config.toml
hidden_size = 192
router_score = "softmax"
balance_bias = false
router_z_loss = 0.001
vocab_size = 16384
tie_word_embeddings = false
max_seq_len = 384
Below are experts of layer 4 (counted from 0) of a mixture-of-experts language model. Rows are named router (the router's row for the expert), up (a neuron's input weights, with its number), down (a neuron's output weights, with its number) and show model dimensions 0-191. Each number is 128 + 32 x the weight over its row's rms, rounded and kept within 0 to 255.
Before each expert's rows: a language model's description of what the expert responds to. This comes from a sample of Wikipedia text that the model never trained on.

# expert 44
Digits of numbers in ages, dates, measurements and table cells, such as (aged 73, 100 m, 6 mm.
router [ 90  93 170 134 115 206 129 144 184 135 175 180 110 169 143  94  98 139  97 151 139 122 159 173 107 126 186  85 108 138 105 141 150 136 154 108 178 113  79 119 145 140 116 120 196  99 138  87 157  95 156 164 135 149 156 182  64 120 167 187 175  72 112 175 134 114  97 142 114  77 210 138 117 143  98 103  96 168 152 110 146  88  93 156 165 108 157  73 122 163 106 100  93 159  74  93 179  84 147 115  85 140  89  95 107 154 121 140 162  60  94 114 159 118 156 113 149 127 129 105 147 166 152 110  91  64 178 157 169  44 129 124 113  99 135  70 124  76 126 142 163 150 162 104  61 150  97 111 153 125 163 138 132 127 129 153 147 156 176 101 111 150 132  96 112 150 161 131  93  87 136 121 154 116 115 117 105 173 181 152 136 127 109 136  91  87 138 103 121 126 156 180]
up0 [115 134 117 128 122  52 197  87 140 162 156 124 117 123 144 146 113  76 165 153 144  96 134 149  81 125 181 164  74  79 155 171 163 143  58 128 144  85  60 127  97  75 120 103 123 111 136 169 138 180 212 129  72  91 126 117 137 141 118 112  79 161  83 154 120 142 122 132 106 166 105  99 151 138 138 106 110 140 128  86 136 181 127 115 102  98 132 138 115 149 106 122  72  12 125 146 100 131 173  96  82 139 126 111 123 164 139 131 150 145 119 170 127 120 151 111 124 105  40 178 155 137 106 172  92  84 118 149 156 150 141 110 157 138 130 118 157 108  81 100 124 159 114 133 130 171 151 136 109 107 142  97  82 113  67 128 116 161 178 153 159 108 127 136 154 125 200  97 101 103 118 152 120 122  73 118 142 194 123 152 185 104 164 125  30 167 164 118 117 151 128 149]
down0 [150 104  97 152 134 135 176 124 163 136 101 110 243  91 174 140 174  48 104 149  93  96 107 131  80 143 138 158 109 165 118 140 126 138 246 139 135 160 142 156 108 128 140 140 139 152 146 122 138 127 126 121  95 111 136 114 101 152 161  88  98 118 160  99 170 128 155 167 159 125 100 162 113  65  63 116 140 109 124 153 153  44 113 106 155 204  90 135 127 115  86 108 134 143 105 130 150 136 156 106 106  99 130 111  98 134 120 163  74 133 106 130 127 151  90  99 120 132 147  77 137 100  66 110 163 123  82 156 123  98 144 138 130 128 114  32 139 105 106 166 137  95 179 101 169  86 148  93 106 139 110 113 173 123 100 149 147 125 128 142 190 114  66 132  74 156  90  98 164 112 153 177 113 144 104  97 123 138  75  77 153 131 155 145 101 159 134 112 198 110 147  61]

# expert 7
Line breaks ending markdown table rows, plus pipes, separator rows and symbols like %, ±%, — inside stats and election tables.
router [150  97 147 120 157 175 135  84 155  64 183 123 115 128 124  95 140 136 141  76 136 122 218 176  62  90 120  56 140 140 174 125 132 167 121 105 122 123  75 134 178 168 136 154 178 105 136 134 174 111 194 173 124 147 134 199 112 130 173 125 179 121  70 173 137  83 105 147 120 128 125 185  66 117  83  89 106 139  89 115 102  98 104 155 155 141 174 160 100 169 115 150  86 153  93 103 139 149 116 115  97 163 107 108 123  97 136 136 178 106 108 114 189 119  97  73 134 103 140 105 100 153 147 117 131  66 157 202 174  89 137  49 143 106  92  63 137  95 122 100 156 157 141 153 122 150 166 140 124 177 164 126 159 191 127 138 160 139 133  95 107 134  91 129 173 107 132  98 112 101 136 150 173  88  92  65 114 154 121 118 130 131 128 135 122  91 100  86 156 153 137 124]
up0 [128  85 132 111 120 105  87 102 154 114  86 174  85 123  85  74 118 129 102  78 110 113 129 174 121 145 165 183 105 168 119 133  81 134 144 144 128 129 146 187  91 106 182 126 106 171 128 113 112  91 107 153  69 138 177 143 141 137 171 168 110 150 114 123 139 147 109 119 202  90 181 110 120  88 147 101 175 146 183 107 149 171 121 164  96 103 161 139  86 132  84 112 142 160 132 114 105 173 115 106 101 148 181 132 113 115 189 134 173 125 183 126 135  98 136 119 178  78 190 111 146 108 142 140 167 159 133 162  82  81 136 170 150 102 110 143 115  70  83 113  73  97  91 103 200 136  79  76 174 195 147 136 116 197  77 133  92 143 164 148  92 155 105 171  94 125 158 151 125 110 154 141 132  92 107  63  84 103 143  75  92 137 134 103 125 184 122 113 109 171 156 107]
down0 [104 145  95 117 186 103 160  71  81 132 173 113 127 183  46 126  82  84  86 117 130 113 140 167 132 136  90 155 159 133 143 132 128  74 106  99 163 122  81  95 157 145 137 131  79  92 140 155 133  95 124 112 184 153 147 130 177  75 142  96  96 143  87 102 103 110 149  47 115 123 153 143 142 102  94 186  63 136  43 152  79 130  90 134 111 149  53 134 133 174 154 104 134  95  60 120 170 166 163 129 148  94  71 142 180 119 192 136 129  65 150  85  75 111  85 115  95 121  94 134 101 102 101 116  89 111 121 122 139 175 131  93 128 130 104 109  82 119 121 156 133 108 134 106 135 176 112 122  55  90 115 126 153 112  95  86 143 149  89 138 139 167 134 144 126  98 130 203  98 150 162  89 144  88 166  85 168 128 164 118 142 156 130 129 141 161 101 140 169 110 124 104]

# expert 58
Starts of taxonomic names after Family:, Order:, Clade: in taxoboxes, plus coordinate symbols and table separators, such as Noctuidae, Asteraceae, °, ″N.
router [131 125 149 101 155 126 118  96 232  60 161 142  99 128 192 112 170 160 135 104 154 128 152 168 136 117 147  81  88 138 169 142 128 147 154  96 185  74 124 151 134 162 145 165 159 149 101 101 127 138 118 141 112 149  92 155  65 119 189 161 174 124 103 128 137 170  63 135  76 121 138 173  64 120  76  96 125 149 111 102 158 129  98 156 157 108 179 107  80 170  80 142  78 172  84 176 157 141 109 152  89 156  71 121  88 114 116 124 104 132  84 145 197  98 171 131 167  95 174 102 110 150 157  84 106 121 145 162 164 111 146 102  88 151 118  99  94 140 123 117 159 165 145 168 135 144 157 101 118 123 149 138 157 117 136 112 171 136 202 103 117 170  87 101 117 161 120 127  70 118 144 196 183 130 106  86  96 108 150 165 132 109 117 123 104  73 132 115 161 194 160 150]
up0 [159 163 112 143  98 150 126  69 184  95 160  98 143 148 139 105 156 105 105 144 133 139  81 124  60  96 141 188 128 162  80  96 152  61 125 100 202 143  49 100 138 140 177 171 117 143 102 201  83 125 110 101 138 145 114 115  63 145 131 126 154 122 108 194 139 108 132 115  66 116 134 111 135  93 111 121 132  72  84 150 149 137 121 184 139 155 154 107 144 157 130 102 112 144 140  77 155 108 103 160 131 132 139  87 121  85  82  98  78 115 107 157 115  94  48  89 183 120 115  65  96 140 109 203  98 132 109 100 184  80 164 125 115 150 111 112 118 129 191 150 119 192 112 115 101 113 165 159 149  92 118 188 115 111 116  95 125 171 106 168 132 174 163  78 156 137 116  84 169 170 159 144  71  83 126  96 111 111 120 124 160 126 112 114 144  95 146 167 148 121 112 105]
down0 [118 133 176 120 127 142 123 146 169 125  82 155 143 162  98 128 153 135 200 145 115  75 166 116 154 144 111 159  51 154 117 169 117 126 149 117 131 155  64 102 109  86 136 128 160 145  89 122 117  87 125 133 139 136 105 220 152 117  93 105 101 185  99 143 151 163 101  93 139 106 136 133  89 104  89 144 148 121  81 137 100 135 141  68 124 167 137  99  73  83 129 126 118 128  88 112 136 168 100 142 129 107 183 141 157  99 119  89  69 204  53 151 124 144 123  79 130 116 125  93  28 110 150 189  73 176 120 107 178 182 124 151  90  98 127 152 154 103 136 112 112 112 131 133 107 195 196 104  94  99 110  92 164 161  96 113 157 127 123 118  80 119 144  61  58 127 124  84 138 144 133 127 141 194 137 105  81 142 180 153 112 145  88 128 158 103 124 174 149 140 129 138]

# expert 18
Narrative verbs and the prepositions they govern, usually after a subject or auxiliary, e.g. voted with, secure, taken, focused on.
router [ 81 116 142 132 159 113  66 102 165  76 129 169  93 157 114 110 137 186 121 144 146 126 139  99  45 104 136 114  96 174 137 105 147 179 146  75 112  98  83 127 180 171 119 140 132  69 148  97 175 112 189 159 107 148 149 169 118  74 152 147 167 118 114 160 149 151 122 169 149 133 152 132 126  92 121 114  97 164 125 120 126 120  95 215 139 124 175  96 115 122 113 131 109 158 125  98 138 142 144 110 109 159 110  75 108 160 149 171 160 136  93  57 158  95 148 122 204 149 134 156  78 195  93  51  93 122 129 151 137 101  80 132  82 184  92 119 105 127 106  90 146 162 131  85  89 152 150  94 178 168 149 190 143 167 163 146 121 133 146 109  79 135 129 105 172 160 151 114  82  87 162 163 110 111  94 103 133 205 151 144  92 165 102 153 160 129 129 117 172 157 153 170]
up0 [146 105 149 109 115 119 132 104 115 170 155  77 144  80 143 143 106  24 148  68 114  71 109 125 212 137 103 142  79 152 163 133 176 175 145  90 119 114 125 130 113  77 117 145 147 149 110 160  64 100 130  66  96  90 159 132  84 185  82 100  73 103 148 131 110 131 120 131 107  94 111 163 133 123 135 138 159  98 132 145 136 119 146  68 136 179  90 115 133 145 116 121  88  99 144 189 162 105 125 173 164 106 174 190  69  82 139 150 207 103 133 115 141 145 151  90  86 117  82 118 173 133 146 135 199 138 110 116  80 199 105  78 182 122 132 108 107 136 109 175 136 105 168 160 169 126 103 148 125 186 153 138 134  67  97 119 134 134 109  92 126  99  95 123 151 175 146 127 147 103 100  92 152 131 122 179 116 135 105 113  98 178  90 147 101 130 138 141  75 107  75 120]
down0 [147 122 147 106 112  88 108 149 116 112 162 170 128  25 144 129 157  38  94 110 103 114 114  90 119  79 139 183  57 117  97 130 174 148 136  82  79  84 142 131 122  94 210 167 127 110 132 130  79  83 120 130 155  90 146 143 136 131 118 126 139 104 127 115  64 162  74 165 104 115 104 139 159 147 122 167  75 118 103 120  90 102 143 147 122 183 204 154 135 182 115 169 151 155 123 148 180 103 149 136 126  81 231 123 105 119 125 136 139  94 182 180 144 146 130 136 115 110 122 124 166 122 137 157 155 120 122 162 151 128  88 125 168 157 128 116 152 133 168 104 105 155 201 151 127 145  99 134 132 138  77 148 146  91 160 108 130 165 146  76 140 140  83 156 123 125 162  91 149 173 108  99 142 118 133 162  82 118 162 127  70 128  99 197  95 115 128 136  56 188 142 152]

# expert 56
Hyphens in place names and compounds, opening parentheses, dashes, and prefixes like un, sub, e.g. Yverdon-les-Bains, Appleby-in.
router [160  77 165 116 101 162 101  66 163  95 193 168 168 166 134  87 118 150 104 124 148 104 197 141 102  72 134  79 134 150 158 162 143 137 146 130 132 132 108  87 168 133 150 157 155  94 153 136 139 132 153 148 122 159 127 192  90 126 197 124 146  77  83 148 182  97 113 141  78 123 180 180 100 145  92 109 100 132 169  80 136 114  70 146 136 130 169 116 109 158  76 128  82 151  91 132 132 128 135  72  69 185 115 105 118 186 131 125 171  76 102 142 144  97 142 117 143 111 147  89 140 121 119  79 137  65 134 145 140  42 146  94 137 116 121  84 137  80  81 120 154 133 172 157  94 137 139 112 161 167 184 116 188 139 132 113 149 182 115 129  81 171 103 136 123 119 170 103  72 131 155 156 145 113  96 100 114 140 163 147 142 129  98 168  90  73 121  70 160 132 141 188]
up0 [122 100 180 113 141 124 131  76 118 159  99 142 100  98 119 149 127 108  55  91 137 161 180  84 149 188 146 133 100 121 144 104 138  93  68 171 124 130 117 138 151 109 168 124 118 174  94 151 110 111  92 129 186 145 136 112 172 181 108 106 141 171 135 150  58 115 142  71 104  52 140 142 150 196 134 160 163 132  82 186 129 139 146 160 121 140  63 108  92 140 111 122 116  88 160 118  89 147 131 142 142 128 179 179 156  95 160  72 143 145 131 170 119 150  82 119  94 106 147  86  45 157 186 140 161 146 142 163 197  79 167 189 129 127  94  54  72 120  49  93 138 127 129  61  90 140 123 104 142 120  93 143 129 123 104 116  91 125 159 103 147 134 114 140 114 137 108 117 136  53 170 135 181 145 121 148 107 100 156  90 110 138 125 153 120 146 131 113 107 159 167 170]
down0 [123 127 115 115  78  87 104 161 113  58 156 158 135 126 111 109 150  75 112 148 146 162 166 139 118 115 135 125 123  68 157 108 155 122  84  81 122 144 112 131 110 148 101  85 162  83 146  44 133 144 104 124 119 118 164 146  88 116  61 184 121 139 125 124 161 126  91 111 115 170 115  91 122 157 154 112 126 168 146 121  91 131 177 173 125  81 207 165 129 158 173 115 167 159 150 141 131  85 134 114 109 108 118 157  72 110 133  98 100 143 150  75 214 135 172 206 132 125 164 161 129 133 157 121 116 154 126 113 165  87 157 128 136 172 167 185 137 182 182 152  84  83 115 149 126 147 145  92  96 144  85 122 119 113  70 114  94 125 219 153 103  84  86 119 133 167 147 166  95 193 129 116 113 100 122 159  96  74 122 142 158 147 110 176  87 106 119 200  91 115 157  92]

# expert 34
Field labels, units and values in infoboxes, taxoboxes and statistic tables, such as Scientific classification, Species: C., GDP, UTC+, °N.
router [163 100 168 132 122 151 132 120 160  97 163 141 156 196 149 109 157 137 111 112 145  89 137 168 102  56 133  85 114 104 179 145 186 123 118 111 137 122  96 107 159 119 128 115 204  98 108 161 117 138 158 170 128 210  66 160 133 143 155 184 166  65 132 111 121 157  46 154 108 119 150 158  59 135 122 158 116 140  96  75 184 138  93 114 171 131 132 148 114 156  87 121 103 183  75 125 119 107 117 125 102 145  97  73 114 149 120 123 143 106  93 104 148 146 169 112 133  86 181 116 118 130 171 158  89  59 157 131 170 113 110  72 115 128 119  56  76 106 123 141 163 134 176 146  49 113 142 109 123 114 141 147 161 157 110 130 200 145 181 112  94 153  94  97 169 119 120 112 108 127 162 172 171 130  60  97 114 135 116 125 160  79  85 144 152 103 132 128 112 183 155 130]
up0 [187 164 181 104  70 106 111 135 145 121 170 175 169 161 165 163  86 136 140  72 135  60 120  84  60 106 146 144 142 157 116 109 107 115  75 116 134  63 107 178  95 122 142 138 165  79 143  85 162 126 149  96  63 117 171 117 122 127  60 153 182 152 117 166  63 118  80 121 144 123 159 133 123 174 196 153 136 117 184  61 167 137 156 110 143  93  98 112 171  88  96  65 127 118 103 123 123 141 114  93 137 111  95 112 188 132  95 130  98 146 124 158  96 101 123 144 135 106 186 153  80 157 136 175 165  93 126 117 142 145  93  78 113 114 143 109 134 147 125 129 123 172 109 127 167  88 135 112 171 123 148 184  95 140 112 145 190 115 114 142 129 166  82 130 141 117 119  87  82 151 180 139 164 116 120  96 204 168 117 126 174  68 164 112 141 117 120  91 153 110 135  84]
down0 [ 49  64 102  82  85 143 131 154 155 133 118 105 150 188 141 139 210 113 135 111  93 139 153  97  72 144 137 115 186  98 156  72 156 120 130 145 178 144 164  86 147  93 149 152  89 148 133  93 159 158  93 153 108  53  96 117 156 150 147 144 195 100 102  63 123 169  93 100 132 150 156 101 200 110 136 171  49 164 144 118 161 162 123 121 138 110 112 118 147  88 144  84 121 115 125 139 184  77 124 134 111 137  93 158 149 122 162  97 125 103 113  85  92 101 105  87 126 113 142 134 177 112 126 119 126 114 110 134 109 203  98 124 186 114 121 123 134 141 135  80  62 136 151 129 131  83  88 186  89  85 144 136 117  97 142 100 151 134 180 208  80 165 120 137 134 114 135  95 174 111 113 129 128  96 147 190 134  99 129 142 156 150 138 152  70 127 126  88 132 119 102  60]

# expert 2
Pipe separators between cells in wiki tables of election results, tracklists and filmographies, plus colons after infobox field names like Kingdom:, Born:.
router [150 108 136 123 124 123  68  54 201  92 156 157 123 173 109 107 114 152 119 161 147 136 183 146 130 118 128  78 124 164 129 115 142 144 160 104 129 107 126  88 162 128 118 163 146 104 120 102 204 142 197 167 101 148 145 136 123  80 151 153 177  78  97 135 164 127 129 123 142 118 173 141  97 120 105  89 102 118 117  92 138 110  78 147 172 142 125  69  91 195  87 148 138 152  76 113 167 126 171 104 106 168 158 122  95  64 144 132 156 134  77 109 154 126 141 121 113 111 119  82 133 141 121 114  84 121 130 146 128 120 108  98  98  83  84  37  94 123  35 111 148 144 143 110  69 147 174  91 156 158 194 125 174 151 136 184 170 143 149 105 123 125  88  88 106 122 130  66  80 146 147 114 175  97  70  89 132 145 199 125 130 137  98 141 136  80 147 132  94 120 191 152]
up0 [133 149 138 128  88  93  80 188 170 172  89 157 117  40 148  84 129 101 129 149 175 147  96 113 143  72 103 197 106 210 114 100 112 101  78 152 112  92 145 109 104  96 115  91 173  84 147 137 155 102 166 111 150 118 181 185 123 176 116 163 168  68 122 106  90 156 141 171 173 129 154 106 112 122 109 146 122 201  77  95 163 155 110 164 118  98 123 141 135 130 100 181 165 149 135 137 151 177 148 113 129 143 145  93  80 175  81 143  84 164 147 161 133 160 178 152 185 186 194  98  93 100 128 173 130 113 110 140 130  96 156  79 105 122 138 171 132 178  99 104 106 144 197 126  99 108 116 153 123 116 107 152 157 101 155 129 133 158 126 155 114 117 154  78 109 160 148 175  91 133 146  85 144  84 163  86 141 150  81 145 124  84 161 108 131 154 103  95 151 139 163 121]
down0 [116 175  78 138 190 128 163 121 162  77 174 133  75 109 184 180  66 128 126 145 106 160  76 131 106 149 139 137 131  69  87 183 135 161 139 154 153 186 133 129 133 149 153 106 121 148 187 155 157  93 118 171 135 184 139 140 123  99 138 133 136  94 136 135  98 137 127  83 141  99  76 110 128 124 175  83 109 148 120 167 104 157 121 170 115 131 127 159 110 138 119 108 162 185  94 159 181 121 113 158 175 115 152 116  94  94  77  89  98  69 178  97 103 133 112 127 157 155 117 116 162 137 117  88 125 171  60 109 111 162  96 156  71 110 132 158 128 142 146 103 115  97 141  70 161 108 135 161 115 103  86  75  98 123 170  88 148 140 172  90 140 131  94 140 161 124 115 147 132  94 142 120 158  89 122 100  84 172 150 180 137 121 135 153 133 119  88 215 172 220 215 144]

# expert 49
Year numbers and month names in dates and ranges, such as 2011, 1945–1948, February 6, 2006, July 30.
router [145  73 134 137 123 169  93  88 153 111 166 206 150 201 135  99 170 168  85 119 134 164 171 140 108 119 131  82 129 133 138 151 158 135 149 105 138 108 120 111 158 170 142 170 184  76 153 138 202 140 167 175 130 138 125 144 125 112 171 179 169 125 109 168 130  95  96 151 111  99 192 148 138 149 139  91 103 131 114 133 149  65  84 153 161 160 163  96 115 106  78 147 125 165  94 145 149  98 166  94 145 145  83 122 101 123 144 138 204 110 103 122 162 101 148  99 160 121 118 100 139 113 135  99 124 118 170 192 156  89 112  98 111  90 111  55 104  62  39 103 127 137 119  84 128 131 168  98 186 156 188 133 156 157 138 144 123 154 146 113  77 128 111  86 121 133 172  87 117  93 135 148 143  48 100 124 110 176 162 125 109 164  78 153 142  70 137 113 125 143 130 189]
up0 [178 115 119  47 225 132 116 187  96 107 101 133 130 151 134 140 138  86 142 136 141 105 109 134 133  95 141  99 100 163 101  88 145  92 137  91  70 140  73 116 105 155 134 184  83 118 159 153  60  86  88 140 131 152  56 144  83 143 105 130 159 167 150  98 168 113 103 122 148 141 107 106 158  98  76 109 123 148 156  71 104  78 139 109 119 148 103  96 160  97 124 105 103 101 134 145 109  35 131  80 123  99 181 137 128  43  88 157 112 167 169 126  88 125 107 143 101 125 119 134  93 104  70  44 116 112 114  76 129 107 156  68 148 137 108 177 116 115  69 126 173 131 155 142 142 135 112 125 123 133 109 190 104 145  80 163 164 195  95 161 139  79 119 148 161 146  93 127  99 103 150 161 121 102 171 169 136 136 135 143 141 128 101  94 127 176 108 115 131 125  89 106]
down0 [109 132 137 187 159 137 130 139 113 131 140  84 108 165 132 102 132 130 154 135 167 184 137 158  52 173 143 111 159 105 120 161 125  83 129 118 190 118 108 112 133 143 198 149 104 115 103 103 198  92 175  66 150 152 103  63  53  81 112 105 109 149 155 105 103  68 182  99 147 125 135 150 116 191  98 118  85 166 170 159 167 124 126 141  32 137 113 143 154 180 106 122 189 176  80 191 126 133 110 116 131 167 106 182 103  88 123 144 109  88 123  88 102 175 116 124 146 133 136 124 140 157 120 129  85  64  38 168 156 124 122 151  86 108 148 124 160 153 120 124 138 133 126 152 149  89  91 119 150 104 146  58 123 136 104  97  88 141 131  58 111 105 152 137 142 181 167 123 158 112 153 103 112  73 159 152 135 109  99 115 107 118 117 135  95 179  90 153 107 129  98 107]

# expert 33
Line breaks and list dashes starting fields in infoboxes, career lists and tables, and taxonomy labels such as Clade:, °E.
router [150  84 140 146 113 162 143 153 146 100 189 133 133 112 133 115 123 153  96  68 158 115 170 171  76  76 170  60 153 170 166 143 125 123 154 111  97 133  62 117 135 129 114 142 175 120  94 113 162 158 131 174 104 145 121 165 113  77 168 143 149 100  94 164 157 123  66 144 135 124 172 115 109 105 101  92 135 179 129 141 186  79  98 187 130 177 142 101  65 135  63 175 108 164  76 100 147 149 122 105 105 224 152 102 110 115  92 101 140 138  67 106 120  90 182  87 156  94 127 121 136 146 147 123  83  92 118 154 158 112 135  71 117 136 103  43 136  64  79 142 172 144 141 118  98 150 120 128 140 135 175 131 140 137 142 153 139 173 166 120  66 149  65 122 149 139 181  81  97 111 159 148 169 107 104  79 104 151 152 141 126 151 115 134 121  77 110  84 139 141 152 148]
up0 [126 148 107 128 172 135 130 130 145 132 118 106 101 116 125 157 103 135 140  92 128 137 155 131 154  82 157 130 121 108 105 179 133  84 105  74 143 134 128 124 166 127 136 169 152 108  90  98 133 163 162 100 173 194 108 135  76 133 127 247 180 131 138  64 134 119 181 138 153  70 130 130  94 137  62  80  91 115 117 186 122 118 144 151 175 149 130  76 109  92 148  88 125 159 152  99 191 114 126 197 149 222 129  85  65 109  96 172  87  98 166 148  96 144 141 114 100 163  99 124 103 139 113 159 147 206 126 141 135 128 113 168 121  78  95 125 174  61 137  73  91 131 146 184 150 123 123 112 152 106 110 116 157 123 146 151  96 131 152 123 120 101 158  69 148 140 152 153 136 112 149  67 111 145 182 104 111  69 161  99 157  93 147  78 136 105 149 134 141 132 190  96]
down0 [174 135 139 109 194 102  94 117  84 107 113 116  86 132 140 107  96 138 136 158 119 136 146 177 101 143 134 181 116  73 157 175 119 137 112 126 161 146 132 126 146 149 134 107  56 151  94 104 138  85  70  75  74 161 163 167 143  95 150 111  82 119  61 179  87 137 128  78  89 200 132 138 125 137 123  85  87 137 126  40  76 175 139 109 124  72  84 105 168  82 160 148 117 134 145 147 110 154 127 143 164 156 193  97 130 157  68 147 142 176  72 130 167 125 136 101 101  87  94 103  99 173 155 124 122 116 139 177  82 162 135 143 106 131  69 155 136  88 102 143 135 121 145  98 112 120 162 155 140  95 148 105 118 176 106 109 127  70 138 104 133 139 148 104 172 107 183 105  85 172 125 128  58 134 133 138  79 127 125 163 122 127 118  57 121 147 136 161 149 127 200  63]

# expert 3
Capitals that open a word or name, often one letter, in dates like BC, tables and lists, such as B, F, D.
router [143  60 126 143 122 144  92 136 167 102 168 119 152 188 128 124 110 150 129 132 170 122 193 167  99  76 121 102 139 122 150 137 118 104 116 119 153  65 100 118 149 130 141 147 182  68 112 114 181 107 194 193 100 127 146 167 106  99 191 180 136 107 109 139 142 115  78 139 104 139 211 138 118 152 122 109 117 147 129  90 134 100  98 138 193 141 194 128 142 129  98  90  85 175  69 142 147  91 127  96  83 151 108  60 104 104 135 143 167 113  77  99 167 116 137  76 110  97 153 131 120 130 146 102 106  61 138 185 171 101 120 108 130 135  74  58 124  75  87 135 167 143 162 133 112 149 139 120 154 169 121 141 144 152 113 170 152 154 128  87 104 147  81 121 151  96 162 109  82 119 132 175 152  41  94  63  83 118 161 114 132 132 108 153 135  96 126 114 112 147 166 194]
up0 [110 180 148 167 130 173 138 163 170 149 125 145 160 132  93 173 108 178 111 110 136 112 165 130 154 139 156 123 104 147 151 155  90 176 154 116 117  65 152  66 122 114 159 168 160 198 105 105 100 143 150 121 117 165  69  53 127  93  64 114  87  76 122 116 160 151 130 149  69 170 159  77 178 143 137  72 137 129 153 115  81 129 116 145 157 133 123 175 152 138 182 144 140 150 150  84 132 154 120  86 132 108 117 197 133  87 117 144 114 116 163 135 124 129 164 192 184 103 125 111 196  60 219  97 133 115 125  86 176 129  97 189 191 150 130 103 102 111 154 133  78  98 160  94  90 116 133 122  84 123 127 136 150 114 104 151 131 104 131 173 115 122  96 135 122  95 147 134 157  93 169 158 164 126  76 100  99  90  94 123 173  88 107 115 157  77 104  91  77 125 132 142]
down0 [112 120 154 104 118 109 105 136 133 160 123 105 175  48 127 112 127 156 115 117 133 127 230 192 124 159 121 138 115  85 132 124  89 160 168 126 150 129 135 136 108 135  98 143 123  66 180 140 121 120 141 110 129 164 151 166 172 112 132 169  62  63 119 126  78 114 112 141 102 103 128 123 170 168 128 110 158 118 152 122 197  81 175 141  59 137 131 143 115 102 166 135 104 116  67  84  76 101 146 155 101 140 118 132 228  97 122 112 130  81 150 159 119 150 106 150 112  67 135 149 235  96 134 102 116 151 107 145 117 112  75 118 133 158 152 177  83 127 144 149 122 150 122 140 114  94 108 149 153 137 174  72 114 143 159 129 156 114 142 163  83 138  55 194 142 178 149 117 130 174 163 156 124 108 180 106  89 121  82 160 111 105  95 111 129 124  83 200 118  92 147 126]

# expert 60
Digit pieces inside long numbers such as money, votes, ISBNs, IDs and years, e.g. $200,081, 121,751, 1584.
router [124  72 150 139 119 188 130 102 174 131 153 141 130 176 110  91  94 149 135 128 131 126 152 185  99  67 142  98 132 136 134 101 130 120 145  89 136 111 125 138 160 148 132 181 181  91 128 132 191 128 164 187 138 153 136 160  84 126 161 188 143  84 116 167 149 130  73 126 124  84 152 183  99 130 100 113 117 145 131 126 158 101 105 137 153 119 151 139 103 152  94 120 131 152  80 101 196 110 179  93  88 182 102 113 106 129 177 152 182  95 106 110 178 132 167 135 141 150 108 100 140 151 103  94 145  97 160 169 172  48 116  60 139  93  86  85 123  54 129 141 160 186 127 108  97 107 164 140 165 161 176 154 144 166 117 130 140 146 149 118  85 159  98 115 133 132 164  92 108  89 157 174 147  74  68  92 110 133 170 162 155 178  83 149 135  34 153 104 107 162 143 170]
up0 [156 115 183 162 209 156 104  96 179 154  60  85 124 100 217 143 119  93 179  95 161 114 124 133 131 173 131 125 174 157 133 107 118 193  87 116 204 123 100 144 121 159 136 151 136 180 145 117 133 177 143 116 173 178 134 139 183 130 118 141 155 109 106 124 117 116 151 139 170 131 160 159 133 164  43 120 131 147 101 144  69 152 154  95  95 149  72 143 146 113 122 136 125 139 152  64 118  82 160 178  91  95 118 109 164 129  84 107 159 127 180 146  93 108 143 182 121 104 133 125 123 104  74 116  61 105 188  88 134 100 138 132 106  89 114 117 115 109 139 151 131 162 155 103 175 139  67 137 127 136 101 135 163 134  60 121 181 168  71 145  92 136 100 132 131  65 106 133 162 164 142  86 127 123 140 118 110  92 152  85 125 112 105 160 126 136  90  78 135 143  51 114]
down0 [239 110  59 141  92  86 175 140 146 109 134 154 179 124 116 117 110 145 131 151  32 106 102 131  91  99 161  99 147 171 127  95 192 175 147 127 137 125 158 107 121 124 144  79 134  90 167 186 162 112 124 114 124  92 129 113  58  75  99 160 196 164 181  85 129  34 117 101 112  92  91 149 137 135  89 177  75 137 160 159 119 176 110 182 142 114 105 122 160 169 127 106 148 171 140 133 138 169 171 142 108 137 150 122 153 106 117 159 137 110 141 135 168 110  87 157 145 160  65 143 119 111 105 148 175  98 138 162 121 145 114 130  96 138 187 173 173 123 133 103  88 151 163 138 151 141 122 158 147 121 124  79  86 122 148 134 178 121 174 143 154 119 118 138 119 153 111  69  83 112  99 109 138 107 189 109 109 128  76 133  89 152  99  87 104 100  91 154 176 118 100 131]

# expert 45
Past participles and suffixes after was/is/were, often followed by by/as/in, such as used, released, rebranded, manufactured.
router [ 79  91 145 154 175 174 123 130 157  95 148 157  96 151 193 130 165 225 128 120 138 138 160 142  86 100 155 110  89 167 157 110 159 160 106  88 174 101 130 110 137 153 148 183 151  97 130  98 175 129 146 191 114 177 124 171 136 105 146 179 172 127 109 180 122 154 118 153 149  74 154 170  69  87 133  96 120 192 108  63 134 123 103 166 120 118 172 122  87 205 114 110  95 162  97 133 137 140 118 124 143 168 140 119 126 152 137 147 157 154  80  62 152 135 192 129 196 108 169 133  94 157 111  75 129 130 140 136 175 114  57 120 110 125 103 107  87 139 135 138 172 171 125 107 108 151 161 153 139 189 140 162 152 136 166 153 145 151 131  89  88 146 144 105 187 141 126  94  89  57 146 198 141  99  91 111 126 144 144 166 118 106  99 147 178 135 132  95 142 158 150 148]
up0 [112 112 107 168  83 109 116 155 116 132 145 119 166 124 164  84 185 152  87 161 153 138 186 107 171 139 128  85  87 142 106 170 121 126 161 105  86 113 154  82 196  93 158 148 158 201 104  89 107 138 122 135 154 103 107 136 147 153 111 109 104 124  50 176  68  87 141 122 197 134  98  84 147 114 140 120 121 154 117 108 113 171 112 143 117 145 154 132 154 184 131 140 161  93  59 168 111 132 188 175 114  51 131 134  99 182 106 137 126 126 111 135 105 149  89 142  83 138 202 101 104 142 163  90 152 108 102  77  51 141 130 114 173 134 143 141 163 117 101 116  75 122 155 168 140 193  69 102  92 100 122 123 119 118 183  79 114 103 146 150 104 166 134 107 142 108 105 124 108 150 111 111 126 112 176  81 165  93 165  97 172 130 102  87 104  96  87 153 160  60 169 127]
down0 [ 60 124 155 170 139 145 140  98 132 187 155 140 115 129 177  94 125 138 113 138 149 124 140 141 156 125 115 153 110 135 175 100 146 148 126 104  98  90  86 191 119 128 181 140 142 142 121 135 110 131 144  98 130 151  70 111  52  78 111 128 164 163  96 110 158 100  67 167 117 107  78  76 151 125 127 222 167 113 138 142 130 148 157 139  34 148 188 110  76 129 137 147 122 113 125 200  78 157 110 159 154 223 100 112 142 165 115 101 111 194 164 170 165  73 145 193 109  98 118  88  44  88  87 148 125 132 111 116 157 106 140 161 140 117 143 134 113 108 147 194 126 168  88 136 151  77 159 145 125 144 126  81 128 118 116 119 151 146 192 143 103 146 178 131 104 114 126 122 114 141 113 131  78 122 151 143 117  91 154 134 177 112 141 102 148 144  57 168 120 123 168 111]